config = dict(
    activation='gelu',
    n_head=4,
    norm_eps=1e-06,
    positions='rope',
    init_std_o=0.0,
    init_std_up=0.0312,
    decay_fraction=0.687,
)
Below are experts of layer 4 (counted from 0) of a mixture-of-experts language model. Rows are named router (the router's row for the expert) and show model dimensions 0-127. Each number is 500 + 50 x the weight over its row's rms, rounded and kept within 0 to 999. Numbers have three digits each.
Before each expert's rows: "mostly gets" lists some tokens that are sent to it at least half of the time; "gets" lists some tokens that make up at least twice as much of what it gets as of all text. This comes from a sample of Wikipedia text that the model never trained on. Tokens count by the router's weight.

# expert 22
mostly gets: "′", "″", " Animalia", " Binomial", " MPC", " mi"
gets: ":", "-", "3", " (", "2", "4"
router:581462613448478559436479597497461514514466433380503517474422482509508518414569496517457481524519497477535523436492542518423513529460588448497357460499470507456461468593496545471493493566399404514447551479491463479491463542401457508601467366424555566442486455443546462476520525480475467558511493476540509493480468526536517573522480488527529458493542502476550442441540543466522457502489

# expert 59
mostly gets: " while", " did", " does", "\",", " should", " because"
gets: ",", " a", ".", " that", " with", " to"
router:519550522588443575439505602444515435518545427522528488436592477464574558560589522566446493588467541453438472517546512586432467528433418547514504445474496603546483525520408495517476556445478489460429481434517529500479487500524544501421512475524523539497487427568487538480466442452497455483512478476610435450479486378509433542517539446489536549578442434547486492515537527431379516480474

# expert 60
mostly gets: " member", " Euro", "&", " degree", "BS", " contract"
gets: "-", "–", " \"", " or", "le", "ly"
router:499481545519524483458436517463556553498570479605491434490506448562506528486502522437496493532552537546515431418513535500459435506592410434524583488522478493493455465485586520523548502435527509509572455510435565488499526540580498512442454518523430514421506562494508479473438451453609528493469464474561432528573472497327591506555488438527505525521428604464396475508463491564559496437455

# expert 47
mostly gets: " where", " Species", " coast", "There", " There", " addition"
gets: " the", "==", " time", " this", "===", " a"
router:482436492530480522478509457516490505386525475516570584587546494496517487479428495543539551463453491537450511594550387445564411415522462556549481563418445531464512527451515476485506580448524535430427553461494528527555514478483446467556437459563478467512606504520572513493508547530568525405486448588479528510512538574473523586521565618490534479482506452427444540468383462535531411477490

# expert 30
mostly gets: " ====", " (", " =", "aria", "("
gets: " ", " (", ".", "1", "2", "3"
router:506423544525397492479480498563421505486492449533508545501520500553345495567547481522532495505464442576477473474530536465459489512516548398522617492492449484549455508567516450520577430572618487545483501534516471451473555478517564500480527437487532459506540513495560455537565429474390570556509495452460502563505586455527466526465528484513419570530495485534451458572359609552425520478515

# expert 20
mostly gets: "):", "',", " :", " ISBN", " -", "\";"
gets: " |", ",", ")", " –", ":", " -"
router:592462472400478522463490411513448532459493472507476527509521539458519570494490442565446550595535517561502587454515578506415498536476584527466593402525524538557483557506461506392439433574548572526493485523497463493517463504516569440506599445599579437481508596542567520440437512438441492552463474535457474543593528531542507447439565516467431544482512482615524488564557528424501493603563

# expert 6
mostly gets: "|---|---|---|---|---|", " MPC", " Coordinates", " Website", "|---|---|---|---|---|---|", " Species"
gets: "\n", "-", "°", " Born", "W", " Country"
router:591458532488460482474536565508469476428362434423547565572493552558480450454499500474564538472507505518488511501426499566423495490433484504494383416483559507469443543583544467437594507569399491443522430492438454459444482535504485434485490379532478486429564520387529521490464454494456475553493462536491620530448469586513478521490489486521423473579509467484576552526515500537577424528512

# expert 28
mostly gets: " such", "),", " including", " include", "\",", ".,"
gets: ",", "-", "),", " such", " is", "|"
router:522532536473429474518393532439604441568513470527457544483511529435547608509526482516471580500497458406577551552580524436501468510432440522484483462425442559494446440576475490529449486459515516470508561558414465563492463467494553593487460466517558543532497519547471510492461529488618494412579450477570447576481465447423474496541369423481577576575541473565444472545503537543462453541519

# expert 9
mostly gets: " where", "—", ":", "):", " now", " -"
gets: ":", "0", "\n", ",", ")", "5"
router:561428458622468547511463419491470501474565461467514502455477533520558564487479498611416560589503517539514485519497514485483520513442569462524591512489468550474521432534440540494455499454479500603513482493503525566523446475416473558518537537450526539421440417530444458559579631624482487466476528464531460477557489457540422487480593514559583514440447566479431469521450483529460455448418

# expert 16
mostly gets: "9", "8", " century", "7", "6", "5"
gets: "9", "0", "1", "2", "8", "6"
router:556569494465603554579561473524517562456505572534528448537516515487467518489565531417497431521527499522491508527497522438519571535482575486579419467400428520545481449518567517397562542582444581482429473492531498462418490529468499521563419409595516590496424485558536380587528445432455428450488479464556589524552517465566491486466534545553536451488510453456445589444416562499583452471557

# expert 1
mostly gets: "oser", " pract", " Years", "pro", " part", " opp"
gets: "1", "ur", "ly", "m", "or", "ing"
router:537457463469404585511439533546497468470415496460406507513474424472544531471520474474580505443512464483524427491430567614572586531456520538508574537543504387545543501496591535552470525444586412547581456364474526497552494506526521425493552540520562451512462616569519555508636423508451552578438431451453511546541438592447486497469507550429482467405532592525552450571496402516454440430461

# expert 23
mostly gets: " main", " another", " one", " original", " common", " each"
gets: " a", " the", " one", " an", " first", " new"
router:490441568525463442486444555446560508507546466518450470585481504552542469420490509508586427430555499504543451506520531537572391425558437486370492602489531411484514532488498517499542553510507458585423457461460537595489479510560466484455445461519469513425491512458569454573501470490571545524494482480553427506493468512445578526540459428504462553530499635458485508472334552568451576499512